Weights of a small mixture-of-experts language model, trained from scratch on English Wikipedia: vocabulary 27085, 5494 steps.
Below are experts of layer 3 (counted from 0) of a mixture-of-experts language model. Rows are named router (the router's row for the expert), up (a neuron's input weights, with its number), down (a neuron's output weights, with its number) and show model dimensions 64-127. Each number is 500 + 40 x the weight over its row's rms, rounded and kept within 0 to 999. Numbers have three digits each.
After each expert's rows: a language model's description of what the expert responds to. This comes from a sample of Wikipedia text that the model never trained on.

# expert 40
router:557502494530445500514546437449532528473523498450468534473451548582515495486536505510513532547508550471401524493531495406454541475529500514499554468499504438495545530510411469572521448474437537
up0:492505539574512547490504517455507567454522528542479576453509494468515484497496477444502519504494495556510500502432462517474429466496469557498463453478496511478540463474474540533481414514514481
down0:494515459462461478476473506493493482494525540516471443458522529473555520471523436463558532501481520533501513548493531503492563499566449446536513488535483595520500477522448511528481539462504536
up1:478503528561481475517445477540430498483448535479497534511539473449450456484528504574418566508467515511453518537545527505531436553494438507506529586492536521502570507450546470518412532435438536
down1:510478458502478469511499533547446498503512612452525549502555466508611449515484518489540474590437547541432497519518515470535575526490513510546429492445544500545567505536515468505529497572509500
up2:485557508523491477407532515448527429494511492475503558550551560465476496500523466506558492479431489532478457575469484566482512539507507555468478481529422503483526508488470477461584514453560545
down2:464469490481580501451503436487436411498486466477500589519528472401492527491433409486513513449524575437489531425504568478518477545499469532515553426410475498554533504508486540461440493478525511
Description: Word pieces right after a capital initial in foreign names and codes (W-le-ed, R-ó-żowe, B-ose), plus prepositions like on, in, to and sentence-initial On.

# expert 4
router:532463529536447463473513474522511500510496490476465610466470505453467516471504456466492545481467572545505526509523489523456519479581557538478498441486542389489553572504513495513439478456492493
up0:503464495470536489428451487497531449532501530471538462498473439440471487577444562540567533520501483560536515464464503484548511530479466508452441515414532526406492513501529451498482538481516559
down0:492555494496507519449542469526558530534500546542507512443513448474459524563502586466452478527574519549442462543498486559471502434547498558546460503467472522524448480508556563482541490540465525
up1:487422507477424463489490476595410501531456552440576456480483520492479533476404555483573518555480472578527492574508491575482482517513519526488484474451608494506407486514486505445462519519482568
down1:545514549448439500485516474455514559598510591527554554459463537530535564475494501527521521409444561424460515447538504397520496449556515505519501515514516474506488512533475546486492530513550464
up2:483577564512538513446513534486478490517501482510480449447542526501457534543548425519455504489453599476502476483521498487524489523546478555484461528444573503521533438475530495565424466440444438
down2:471511450518461517519508485529580539509578531553504485472470503485462538548528554505464464460536491568428539501504591524535559486533433456478447440483563534524505493499494420533466497518511547
Description: Spaces and opening parentheses just before numbers, e.g. after "Coordinates:", table pipes, "born on", or an event name followed by (1388).

# expert 6
router:573519529513489448434505542489580457516507432464462480484423565521479558435486499476430468490534511505517522498550551466456555501592576548454506523484473468501443541469436511486539473532518504
up2:518506528478506488466521527475522477551534487487540507470613514517501545547551544512455480499537495454473477423473570475513496532495536544467575499517460434464508446452508507541530545495505566
down2:547493494485452445565462518470558427515487508496509497490447502458451499499463509484577485447426485420518496496507496420516502386545509519507448498540461560512507537523522567542615475509485535
up3:454489479490521495476461497550494548551584517580481440480478536488475517509549451425486521481574469547457489514534492538545472526477466455499499484533440516527500444529485533502455453470509519
down3:429543509495516478486468493531462444549470462555546459507388532523476489534578488515458541468496424417530507501459515515459483533562478473489474506500493568405570476542579517488531538533493448
up4:506552494506536504530484478517518522495477524580550462555488454532515481445540469509493452510611490444493462422496540543555572488508525450538470513499549477559454497493464556610455532510470506
down4:508458496506552489531470561532547507474502516404541443475492453495477573508535558435484477495466475556453482567489487489524512486516545439501514575521455524512397516520486565496523513538487570
Description: Plural suffixes and plural nouns ending a word, such as matches, taxes, revenues, days, years; often after numbers or several.

# expert 28
router:560476497573479490431531546564511464491426506514493538452507582547544409526536470487490540543485514563515546497539492523474507494612472557458518516522522478534510507503494560519457475507468435
up15:512462563500508440524498427543491500461505438518519510515529440446464442504425516514542502499467554585520475501476600504476537559488486493465402476505516548438521518541424554470439420513461480
down15:520517549489484538532548479502545554576404432530488467509438480586449480499518481457485503513512519512512484554473421457461531436542564482490437567498524440469518567532500595424442508581458526
up16:531429489468502446545561477522551464531446518514452532391468504529522523449522494571547528515530455455440551497572536519487482471566503563444476423475452476545506497513500593529492430499508528
down16:453555444476495511487502543462484546591570577568516440526551446486478504532585469521467585503496509455521423533524444489528508513459512542492435476578460535469483413530562535556484451591426445
up17:540467545559545502415516535543536504477549486464534542484546492525488514538470409531495511540441483472523559515489542532468428507512499503466562448560551431488477599492463542573415405468479382
down17:554524457521480442507524546525507553426423471537511463469547470547511517472520472550472414497521470499415533409503517515562548417568509484491481500498507449533493565502452516457487529435511410
Description: Word-final pieces like us, is, ius, idae, atus inside taxonomic and foreign names (Methuselah, Ousmane), plus some short prepositions like in, as.

# expert 22
router:557471535511486509496518490484482464494476501432475582459448561552492464489493467525496511472512582449469556451532489395508540494598452537445543493501450470459523524477546539498483536454452516
up0:545480458504491513476489531517518513474441497528475562538479471436574530499502516518480527465492481549490544527501498480497512494539518490477557442566479435453542531527493526485472498452544491
down0:474432472508475462578593525536485543523455553524577579506538479536417497481525524532545553546487529533523479509523555484456502522546541498445508537487481537508513533599556543531470465499531498
up1:493558439545463540517551524532516485458452525473479576481469592504523504474531528511439451560487504500517525478527498475482492500492478532519570514545432536507466475525568516541557477488469457
down1:541458535439495543539472461518460484470528497511547491521503543539502475482519473468521491366465419534531596511512528459475497561485459465527540497556466468482486526476423514527497508429499494
up2:504485507533500543458489471521504580469513559472482478448398558468453494424518493513491497491475561423526497494540526478508524585475533465512548496489460538449453540476501471519474587494582526
down2:461502550495452497431460489474493513488528510572432419562490441502490473527526479508478507477532424460526564533536495539594506517532568423424497611443538481496580457498496515571484510471537548
Description: Transport nouns such as car, streetcar, aircraft, ship, railway, line, route, plus digits 6–9 inside numbers in tables and lists.

# expert 37
router:561518491462489445495503489455534498432474448446487472522427542497513507446472472459449486530546541577560561607559530480469554530551488538447588480481549487533477518444485559462499508489424473
up0:551566547561574427465500478613496490496529513528518476441479470520539381533444433497516559510533449476480506463460519533490552503571572588466512501482574426506492543461467465498422466524477486
down0:500497479501516536499467512498443503556474534492478446394498509491438522540452510557472478461538525581548553488514497512537556472452546519465475546414452546516506512508494546501547479459533481
up1:483555505476501486479499499511558540569533441543470467485500486497448486451450487473514584530553568443540505493604486492484550518516513569542491541478549549455475520470512500500450581475521472
down1:512528445444439536522528534517415569524504495497426486495505429556524546507504536440497518498536546507474428519491515570483601536411470472536456520546451516487452528598478557409515553537498493
up2:488419494507515487491546423541528461452448479471482468412481433518523561519482472472544462487455439520544516447501481540501484473502515544468573464506571538501459510446532496497580494470495506
down2:472508379486462588450527527403545498497561544514490471469530501543478555449508544500486472531433496515559472468435522480461521524513562394518494480564519546491445457541501418461512447547431554
Description: Word-final pieces of surnames and German words, such as -berg, -sson, Hol-z-worth, Her-ze, plus plural endings and stray digits.

# expert 61
router:514563540503493502471510489505504449499513448537440538445466557497477503481497512518462563511508520538504520486585547485503493469577526597449546463493500428442584467465528518513414497469472493
up0:498442476467612507558485524495435492503521477497534493445434486529486504536551525522567512475577500471522550540572566515490506503499446559545465470542532464509536437422512496535543450461485486
down0:500518503519519491490588551441469446464429530488561443474495407498453484526482486508428498540443530538546469503429471506484548497446450534478493488401541517606509481507548524438511494485443479
up1:474396473509538555520520488451557493518525545573461534523514536495510416540500509479540484584520521587534454491522463542452486492488445579542553564539483503476438542513506560512545538474562575
down1:531469483544521481522427518532557533447485478475492480508549497550478472478451548437549461498540508516527513487437462563508523469512529506490517534547477477466470469490493513550455520487564533
up2:478485522517574522561479462495489527502519546493562472488511461548502545501650441506562460558523489436415444474488566524541456511510523536489510545443557515554573484497462481566505526390478470
down2:505560508543525512506447506515466508491475467540430514478495439485502521581463535526436547473584479472490510529559509505427517480484521511484508544367471476499531482476471407476511479447487481
Description: Lone space tokens before numbers in tables, score lines and dates, plus "Personal" in headings and -ol in recollect.

# expert 26
router:571539560514479430482502519505454417503426493495449540492424527512526532448551483501447531426468539478419543550520521484480480513536501526489514467538540435541521467468455544472481479416461511
up0:452465518505510424588491509535532496470527455507482475507569493439515530467581461492499531481491488444468474575472553465473465477493476500469475539404555459549491466437510500508402522474487543
down0:539505538441508561537504455489546429569449560512510476525507545512599433533435455467495480475450516487500491541481522527495487502501458484514507531514493502525578577494453442473496515503564459
up1:499491476484460519407537475574536536485494542476497539534410550412569509484589493422409506451482515494464564545449435536477443514518479493531520461441553500542526529498492475593504474457487479
down1:540537497528533484477504494503473498444546586461481429464487490561571509573541558521548463560437508501489487407473465494445541487483537464548436505557456576506475523505476552460562549493453470
up2:552434463453494533428477457564499559534463523465457511537480533461499483498538497454542493550492478594516474583417461571503466501427528500493508525427581549560438497558499527499470517492544493
down2:471383501516509525534494523468582488501498429485472490456472454526488498532454496488485483566490446529448455539558474557506563524517560464523510415505522522488421483517481480556545480535491528
Description: Heads of place and military names, such as Division, Army, Force, County, Island, plus city names like Boston, Berlin, Angeles.

# expert 44
router:543457574549524524488481523556429396496503472494443472489468505512496473528474433500421540407504579497491596523586541514521565506554533501473496493552556406478491481506482539500422414477479520
up0:578471474528510503426501544503487482436473474473483522499467498498500501529474480488466507449570565541525515589506541499507555550491533483560570554490503498533428551478484510539421543465515493
down0:554545494519493513460496468549517512406566507434504444473596450531473428492520435489451500509438488504512462503545544481523432488541423459436552430511518461471497445485477500553521515520456449
up1:513504589471542543499500538470496507531463420588461489509522564521518549537528486452483539505535524527465498533477498463510480516532548535505462581492544452523562541446478475489451428533484516
down1:548547513462544461503479455485567435500515536493526444512511477488478457508510444519465466465520494417505477475465471524553477480561488558451465504544546497560576594494503476468523511409443590
up2:472493507504448568459486454523484493479475572531560515491454524499496448515481532465490527487502506550456462530559456474505595474573580496536470582519478510520480509481475448479417532448532499
down2:514485631492462467463435441470439487468495498551481481497561492446566568547501513468484452529476590481468487533451407546533465531485522518491462502460415521503520473547539513517462506490497515
Description: Middle and final pieces of technical or foreign words, such as -ase, -ate, -urus, -atus, in enzyme, species and chemistry text.

# expert 49
router:503502525526526489445497506538525498502460467489470523506443483529446516413512508470443600520513498555455500502484497493484512467508544525437579512506472442520533570449473511474500489488405547
up47:493544444578482511456466498503555507481476504491462526498453491529514518454549490511480495520472513509477490561501509443543416521486472562468449486505491403491539575532467500513493498476531544
down47:494509466565520465500537531541512524521500518509499478529514471501495480523524564507466484477457459467474513406442509491490449447544542417525410462528458531538394466576516449569578468532533495
up48:530442523565543463550512549506456497514433467462480514516493524489562470490513508456537498506508445495485476536466507614491501545506498456505504504439474514581537530475539508462468533420530507
down48:481482508431505508467521546579570564474439533511503430430559533510493537456536452552477450487475481508497454471542466494499470559535505486537490462573456513550493480535525529426499545517532525
up49:507547556469528488478513559554539471487458473482444471561470527528504529513518543433511492527504598515500492547491454494479467560521521552503469525466473544482575514505531471468471543502492469
down49:465467524516542491521530477495466393514536491527481486453586463501505527504528517473495550489513584490521461509527542464562403533517491527462522494528459430505496470505555545497488546538543424
Description: Lone spaces before numbers in tables and addresses, and short word starts like d, y, f, D (d-as, y-es, D-ead).

# expert 58
router:503484517500450511528490495572473511423516489526473519498420494530487505472534478467437468507519514517498554572572552393469490530530466495477530492489519497432548558497524529524468479438514520
up0:494517554522462524506501544501474458484544447524531482490495533524510553552483500484437449518608570419552506531533471431406519506533485490470550489480513529448519438582502495557529493525498498
down0:453490485518527433479464458525472459505480538517452509488465496480504506538524480553503455446513503527550513483560523501565557420468491489505436473504430588542450484522454493512535528469543507
up1:452513533470519479501536501571496569534544484554476509471460445449509463545546487487535462439546480524512500554520521570538424503472448469496594483507487474530520606428488550455477557413527453
down1:454491515490549447535496557442493541535512475476528519515453485517480428543548494434525505529558481504511466499526479559411498478529553515481511447476491468489455437515475511487537504527527510
up2:585496586566541521460456555524524573426531506506489485488456545457440462438471486511486512503510470506533501542481480549487599516487412547482428439443519466462507530540456503504475488478535508
down2:498515552474520427504391534522474488461492514432541438570508478497455587506486485509488508443576514530446495502402476489568539476495518464594498457476449525500500498467492561516547498512514490
Description: Everyday nouns after the, his or her, especially time words like day, night, years, hours, and also addition, coast, father, roof.

# expert 32
router:509554529505484519484563445587497512495518455507456539481411500513528522408523473486459568506536500553439579504561489464490550501523536524452579518482535491516567551499473535558509406470450513
up0:464547514524576509552508473541484427549579474475415467523474546430508490424545518504476510487551482570487535526508543469434529454499429517464497442475487495523524504524557520530483494487500487
down0:496502514503525393560480408530489451445494566535497549483506491564486586521524536536480463495448502494529451462474482506439540521515521517483562541459504485449500472500473466529472559486506471
up1:522434481496462520451497450523477542505414525469417514495438543524566502496512491505541498472497461505489461518485465429530536522578591510491521549587459494458551486476516546556510538483530528
down1:483484545495542480496441549571569562466495479473404516438478496482527507531463489454598543582491499500543516469458424534562578532487471491437464492487514518499463535522517403423520475537517554
up2:472465461515479469443548468507458526519456484489454513514434548468471530537485530537483566457430517547479561536585492494524479501459525549528519492490521484495440453452541442465451507424518474
down2:425540541502576505496526513579535450527463482526566475490498464475481516485496518465459475492484468436484485391446493495454474445458614469451494493421453523532542498529475497540528408538451520
Description: Periods after titles and initials like Mrs., Dr. and F. culmorum, plus short letter pieces (d, f, t) and dashes in scores.

# expert 46
router:534455507545450428487599456499483485429443530479474528454457547514468477531471453465493463491510518500484513434528530483493538556504491531464565494544512453517559445501511544573510452486483420
up0:495535495569481554524516448432478476517474530395459463486443541478489448467532437513484509534477490491476500485493531520443589507483500537396473522530509488477437468504531532555504467475390584
down0:553533596491497530485461464526442506540488525486505505483580469482551512509552459472518500441516516509540478514529486464492515482493576526493459532547445506496498495592475429472436506469455487
up1:521456518502527519526483493468451480501486496486546450549511556479506457472552509546478463408514502506459506467515552492460492588484420495531494511489441411465494522528477508491503425451480440
down1:498575542541521550495502461456483496429438505526521436494511531516493512533516452591448491469491580578430484525514501459537512413562527536461457564495527523496483438512527517533399457563452481
up2:514413488510547486570532440428440510445496452438455437476537569536531450517492522467456471490518430486530511495544543539418528531517505496463454472489519480446533453483563526505459552524494449
down2:509478498522546584524461455454478546431569543553535478465570456484561521535488418486509512492500517535549466481506534482601523499552512464528508523469469536547466500524555439482476491501502497
Description: The word "the"/"The" after of, in, at or a sentence start, plus st pieces and a table pipe starting a row.